{"num_hidden_layers": 13, "hidden_size": 256, "d_shared_expert": 0, "router_score": "softmax", "normalize_top_k": false, "balance_loss": 0.000545, "n_groups": 8, "vocab_size": 32000, "norm": "rmsnorm", "norm_eps": 1e-05, "optimizer": "adamw", "learning_rate": 0.00187, "beta1": 0.9, "max_grad_norm": 2.0, "batch_tokens": 65536}
Below are experts of layer 10 (counted from 0) of a mixture-of-experts language model. Rows are named gate (a neuron's input weights, with its number), up (a neuron's input weights, with its number), down (a neuron's output weights, with its number) and show model dimensions 192-223. Each number is 128 + 32 x the weight over its row's rms, rounded and kept within 0 to 255. Numbers have three digits each.
Before each expert's rows: a language model's description of what the expert responds to; "gets" lists some tokens that make up at least twice as much of what it gets as of all text. This comes from a sample of Wikipedia text that the model never trained on. Tokens count by the router's weight.

# expert 11
It responds to: Quantity and partitive of
gets: " of", " in", " the", " among", " all", " for"
gate0:134131083050106164065155105186115131106161131108152138083163149108102164085152196124154175089142
up0:154093179129170142189097179166135157116121193116128068111091154122159138099187153151091109147097
down0:085103132136108154128134139153111187161159189163126132094077136144150143111138083162122103158195
gate1:131123105098078099107135089173108049146166127086166148157094151110125142177119172158120120144100
up1:210094133120126141116169114101159135133107123124088089126157115115127159168086087168118177174137
down1:106081098108192097118117102167153153141121186143139154136166145123189104163121137207112132126079
gate2:089112107115146170147146163136152101124110123130109120091119091120105115174131170152135143138115
up2:188184136172190148147142099120125113118116094119133164081086113142118115113149057050103165145100
down2:147089118138043091096139127116168134116173079128132141123076115095114120130107103116120137074118
gate3:142060172127139145144197085131100130132124130128116076143092206171095120193116137047151218070161
up3:122093109123189098160168142120158148099152110124127164110126150111130138137161136165160110119177
down3:127097177091167120176122113137137169191144169111113151106143105115159134114152118118117095113115
gate4:130127107176134109142087111168067124131172154077092063135097149174196137179116141133110129153091
up4:128180133076150175112107113110135199156175134200085109176105082132128109117161126161131050119143
down4:148152135136111136062128105124136162152128188159159083144095119150181129130065146119123116093156
gate5:098122194141139100168139088143062106140168112111153149196145107116130138158069102168135121166147
up5:071099097122080218121139154121112102156160063127077178132127128147106134096159178118174147105132
down5:123175139144083038131109150186136146194070098168172097141074139159106136067197103170133134119111
gate6:101121088077073119107126170171106096115137127118113134135127116120147166176079142094073051092134
up6:032149140130073084139184194131091150134094104129159136109205072143087070157171113089113136143114
down6:148092124173151147206131140044110144084116156112117108063113098118073164153153127103119150115101
gate7:082160098096144096170050112080160118145105122102105083149084080155097152091112154218169140164160
up7:076150144125138102129122139098086127085091145087063105136074163036120128142137109122067135153187
down7:089126126155066115140188064105180046170135134144100165093138129136138124063155122136157107120166
gate8:136106120120125161100153182115126117171159132140129090114157133146173219181104178180076122137118
up8:173105114077151090076050150096075103128112099118133075149111136089130122116202145135134112115051
down8:088109117168145198149123103185143138118130096081127123115154157161132157142107133127120090102195
gate9:145132125108154105078134065127088123108067130151149093112071115166139178164093114129116128185150
up9:130181128088114117203148115150171160165167182135164078096087149075114112103155092128159174164169
down9:124153102121123145101092093108152069151128113066150172105089147164093156140122080132051141129032
gate10:159118107099090116118187138088130108099125127042120180194143115147142100138149183126161113147135
up10:177138098023137158104177082123102085156125105187123086145093118112134146169120089103177198075118
down10:091110167128060051141062067122107121112099108155134104105176160109129138085206135152193085110148
gate11:161096108176186100077107166144104070175150090127121130128111160098139138078125089130065099135135
up11:052171094189133100147149170134140141116117135169140126155151108162088111105124142051094094120134
down11:155112124133132144126166120202101171149122070130111092098105134159118155095208116142128133121100
gate12:133147064125189104115112162102136146159165099144140109118089155127080086100151110131148066134146
up12:119157106069113115125162071083112131129155113119105150088133084173120114119185110113113132063168
down12:146160086078126119144084118082125125116148109173130067157166130114148153152096082153147109114110
gate13:126144160142135075160120120182134156099128145113112154129116147059026152181136188111147145126107
up13:117134090125169086145140153199101151160080122092144150182112073138163112163123092133206130137131
down13:110107131162092208110128149126182114188109163138176118100152127106109105077105089178128172078101
gate14:182136137117156133109085174141086132131130126090128130166211114089130128091108128146142078177146
up14:156153174157216146070096095139052132134085147108133142155166072135131065121070106215132137116139
down14:134133142143135158130102092083167154101109152139106146114127125091090122118187112125133122164158
gate15:125064067111107136172132127187163146148121169197114113129135148151173202102152177130124112112153
up15:158137136102154124085138143164133089182157128136140076140057119107124101176068092142155111143128
down15:074087117114078057149147116137138073082083086180140144108098108137127205139115135108196088126108
gate16:136119084114106100118122113120195159144072140160128107114141186123128105147166097123148105088109
up16:143140168052060159137134133174169107147135100062097120127126154124109083118151136114159173110055
down16:119098038132112123161089121138123126221113121141059136107144183156133147108137064150147151172183
gate17:093118169150086144134127073078100081147138136109161036147120108104142111141154128185125115162103
up17:133125099157079111131168173098189103220121124119112168156152166110108149104107153157173123124143
down17:106134128124132104136140101120139134121120109111160135219097171102147079188153105092172124088085

# expert 48
It responds to: Sports table cells
gets: " |", ";", " ", " (", " km", " (6"
gate0:140116111137171145140137100128085150090105116221071115105100071112163115159145099083118132184144
up0:154102112176154195110131144159133108101121134134118174061172102142125134139171122110120127162086
down0:116039135060097163113105137151131127046143148138042123115168106125138184088118107123107135122155
gate1:136127121084152172145107082069086113136118113172111137166102071109052157127102137114145119153157
up1:100134115122142142053156151126113064128136114082081140117158113131114137123120119147113114169090
down1:141132114106090162111189106090158128108078000198160116125134160074163103137165078119120103122070
gate2:164150094180168134143134170113090087131121102106156117099185186142235132129111101133112137111216
up2:197103122127085141133109149090160146124137079080091121116142090167124161099144147143107199126115
down2:105147177138113126098140122070103083124100085168082116111129139170113161114159108130097187163175
gate3:127140119147085189161106126136094141126145147117144090100137097135098138144114145088141138116111
up3:132118101206130138135126170199146132142137123118129091152107126162122100114099127117111098098106
down3:133142165116115154132082151155075115157186100106114085107141103143080164165177169158178113165126
gate4:083106117122081134116075146094113203133121086147123177121171171137178115126126168055102077160108
up4:134163047126164182100117151193145126206109095099138148117191184112118086157142144125119192103086
down4:134121179150094060141128130133141125172194090107187130123150140132044114135149102125166124100134
gate5:181174078104146089096129147119193054086134161134127153176112087131160140133170168148142145104160
up5:084120085111137100125120146162235122067121132134066133110141103128091098106126157094116122118155
down5:136160100090136095088147156143104089120115220152204094119117051123097145182140135089166087105150
gate6:145085136184096085128141143113130141136156089174112122152071126126178079142094091180079108129143
up6:158150126079126067105054166079109112132079090161147100119107132113115088057102107138128150187149
down6:186116124107156138076103205093187126103142166133144147126152123130175167134150158040094243135078
gate7:117152113092176152136132079111151138065168122127139145094125098136141147195127111169130103138114
up7:097105117164088099127141117131141138146123129175119068154123097123120143051096125128126116124085
down7:103066112146081141125086124104091127139147000158124084117138113185142146165084078106115179106195
gate8:149139167135160126172156102093139162158128145113112151189122130122110177155077170126130119070170
up8:120100143119145161040164117107183111163130144099114120123059110168125159117114105189158124165142
down8:114120099091104123104117193102114173131086169070071115143049120148106114172110092175163124102159
gate9:105106099121161116124156178218118138045136105155079085133116140104130184072136121117125184098188
up9:105115103122123105122089137174165164107127104151179211106082113120114117114101096117130127169126
down9:116123165129124107108167137131148124150100159162105113128164066132102128109129135132145155140126
gate10:114167123178155079168138117128068107123135115186125155145068151109114102169119155121091102108138
up10:118121075114060105110134107106139131090106136097090077095085167163171080216124100128119161134077
down10:134159127147109217128125109147158042079118154113160174076125152094120117113153130160172148144097
gate11:125082066166145131134125138205120053087128090096141133126166156105094087153117114107145078136100
up11:128095134058140147140163162130113111115095127180161127161115157104119135155101175148142168153072
down11:101138159131107174184077145119111096165136137114093087138167128120130137159161106074168142144077
gate12:184137152150161084157113102217112139070098110147146102123112087164161143155148167069099130111113
up12:067078184117143107114114095068117098117155127152184151124144182119100108136124193139139160057140
down12:132057110122201103150084093178159120092097119097057126135095108112110077095110130105180158129122
gate13:138107082129106162102112119166129168132127139160068129119128173144161187138183062071090074136077
up13:094085105091125116162073117129110178155094153124150112103151163077147058130141142087149109144076
down13:168117139128133111113177106153089174124127102132126122130128144197132112143147119163169103133163
gate14:080128151103134119129152103179122129145097136143123154075164119081142153170162152163137169139139
up14:132119170099173107084165189156137148123127115124164148157115165148129089163111165120139146107144
down14:154096170139118103175149127135174136085170163127166138141075099084097166162132053163134097176116
gate15:123160098107117172124087159135126104156093112123115167100126118112167114146160175164127133185169
up15:131170125101109119159118152106134180095109149111102115130124133100196099091176159146109127179173
down15:115130159115129119124103070153141156124070148144099130105097203138122147123110154115134179141129
gate16:166138162091132153166106168136112164149165123142186118083140111152124111103198082142124103079109
up16:152105161155134125105152159139158151106111116158149163167124146140151104146129133087168096169095
down16:171166089122158139117094072150199178139105054163131157118131118144067136125111114132115123133110
gate17:115114117116068119165174100154130106146128117214126137112166123152164163098092177137121082124115
up17:116148122123124144138113127079155109102126098071136123131090187116113129085141197093134065105146
down17:071121098108072143118068130126108096126114170118170128132124100120066085089087106118063171148133

# expert 59
It responds to: Table cells and units
gets: " |", " ", ":", "/", " (", " ft"
gate0:098100199132123128138134124091170109121122165109145138182112178204119122129037124130120117144139
up0:144118113136084133131168078172120087132148102151053138089118119153092119162153108110091140137127
down0:153182094101127114112092118133131111137153109099158131144142216091101141140182134171111095106129
gate1:156114098143191139176163187142095169150133085136141100144160117113100136130065145148155161151103
up1:151123180098166148142141152155108116151064117132115115109091142117193114167149181112144145068094
down1:132136124164090163144142160083148087096085149141127183143139121140149123101148176164105159115102
gate2:139127169173133185108114092108156183125145116159114121078126176155111132109248096167159150127083
up2:162089086117128175141129146120136122182091183118156117119112180146123173099124097061193076112116
down2:077104087072120137102109139090053149048122176155099093118135119118141158093080112097134134182138
gate3:098214056081172101083132162163160143122079121102110162137106132114116184156160134087149182157128
up3:122149118114139100149162134068181129124127129088055150163110129139120114180112151112133113154121
down3:134142087154074138136137152169115160139118108145114100118174130103146144086142132143158175127144
gate4:080130084157181020094127096103139114160156152141144160108100125186134203131131141128145104106093
up4:093120121115131162116169192147121118114079159146112090189145110124222183105156145159153152173128
down4:182150101135125137130112183109103081104111123103053106107073148137141074138113057155170154136164
gate5:106091084179099146104117072151145107156108122145158141085110153117122164165087073093102092059125
up5:064086110145062116101107097167182161095148134176114141137106104177086106168106110144116158155128
down5:150117154145099169108129129157163145140110127148156147117109071102178148136111105112158140138084
gate6:178143126123146136156085136127123127154065131121108124137188103161164145111107103171119122148122
up6:158114122110133158094130096154137144149149126123150064119135151137130122063064105041066102141089
down6:136184145160088133091143135137112172119126157092169149140146188074153158116146155132122090126146
gate7:190168154152139141128130107129105131122144148081138134128144182123155138097102175130138153119099
up7:120123193081104075216092100043155164175179150084148136128120162093145114144142181115103111114202
down7:163182080131149133141121125118101145116099172125132108141112137164097128126071130107118153163113
gate8:118160170218159096045092141089193139074164071110180102126094130152166124092166107123155162137124
up8:114163141091126127148118125127092146124112098047111132104126150118117058166107122117097135192086
down8:136118099139100178135175063161152167125081164118106140122130157108091105075205154172124123134132
gate9:136138149121133072113072161150111066145111111143149063096087135149125175138129197143106203148114
up9:116122095115123096122163166110140116108186093157109174105106113107148128097152051150164117150174
down9:163149124126112117113143146052142086069098173092145127162101134111102115133112112135099150113167
gate10:119148159113166123164216105162110116152126118129148098138078096125097155142075140150112047094149
up10:103114185173057100107112144109067160089110102099129115134125144118143101172140136107166040119153
down10:070133170171109149110091097126130148140108148112121168120103145112141051143174086161168174095157
gate11:158107147165112122113149128171135128089156130161072165140096132127123092106123098079080100180095
up11:094134155169175122144091118143098205157125131123188167192076097155137147119122120110107099112096
down11:089136123085211094125089083145145141097141196159192157155092066115115079100183168103131118165145
gate12:145174189123140169094103140126188105168181145060122139106155151137143095136079127180117184145125
up12:132157164078129164132083110104098164106078129083159105143128086150138155128109118120139159145126
down12:056145111119141086144146134143145166062127026051125100117149103125096154083134134188142133165124
gate13:195118062087091007081145145157082091090147217106116095136148062113116174116082114144109118137169
up13:086085133149151138136112109143129103097140039132124121159166140138125135075174172028099130085132
down13:147129148100106136087117121181092129099071164079124130123151156096063147126180161108133141120144
gate14:134129124105160102122111154152093136086111139140170101069115085119124141161076098153140074180128
up14:070153110119094115163098110152129128122152090182132149087145143101112124153117084142120127111177
down14:132071119116105063084119125137134189135143115121022161141141147110148113133128131081146092159123
gate15:120092149119108113074185129153143114115069082096169128161112127180151156116157148073134115123118
up15:120080138114152132144151109107144108198134150094119098139124110126130092105156171117095120151112
down15:121174110135094133084158124085128140176134185116105042135083132184138096082168145107152126107094
gate16:096100103099181072169088186101133182075125102135120182152114076121103105067080111123100169097127
up16:154104072143072164113173142133117134183110115125119139140104152115091207137132157180064122042128
down16:194106138151128128143109114140127078081132119163080122159191134160118129132124133125134106154141
gate17:110138118169145096069169139123148133128122162110109156196138097205140149162069175163113140093118
up17:145152130104140174101127130104072154100182131095144112128180133180161156186119096119123052144104
down17:151152127101112151140072115029100111144126119166149117156075140054101111144083090143137131143135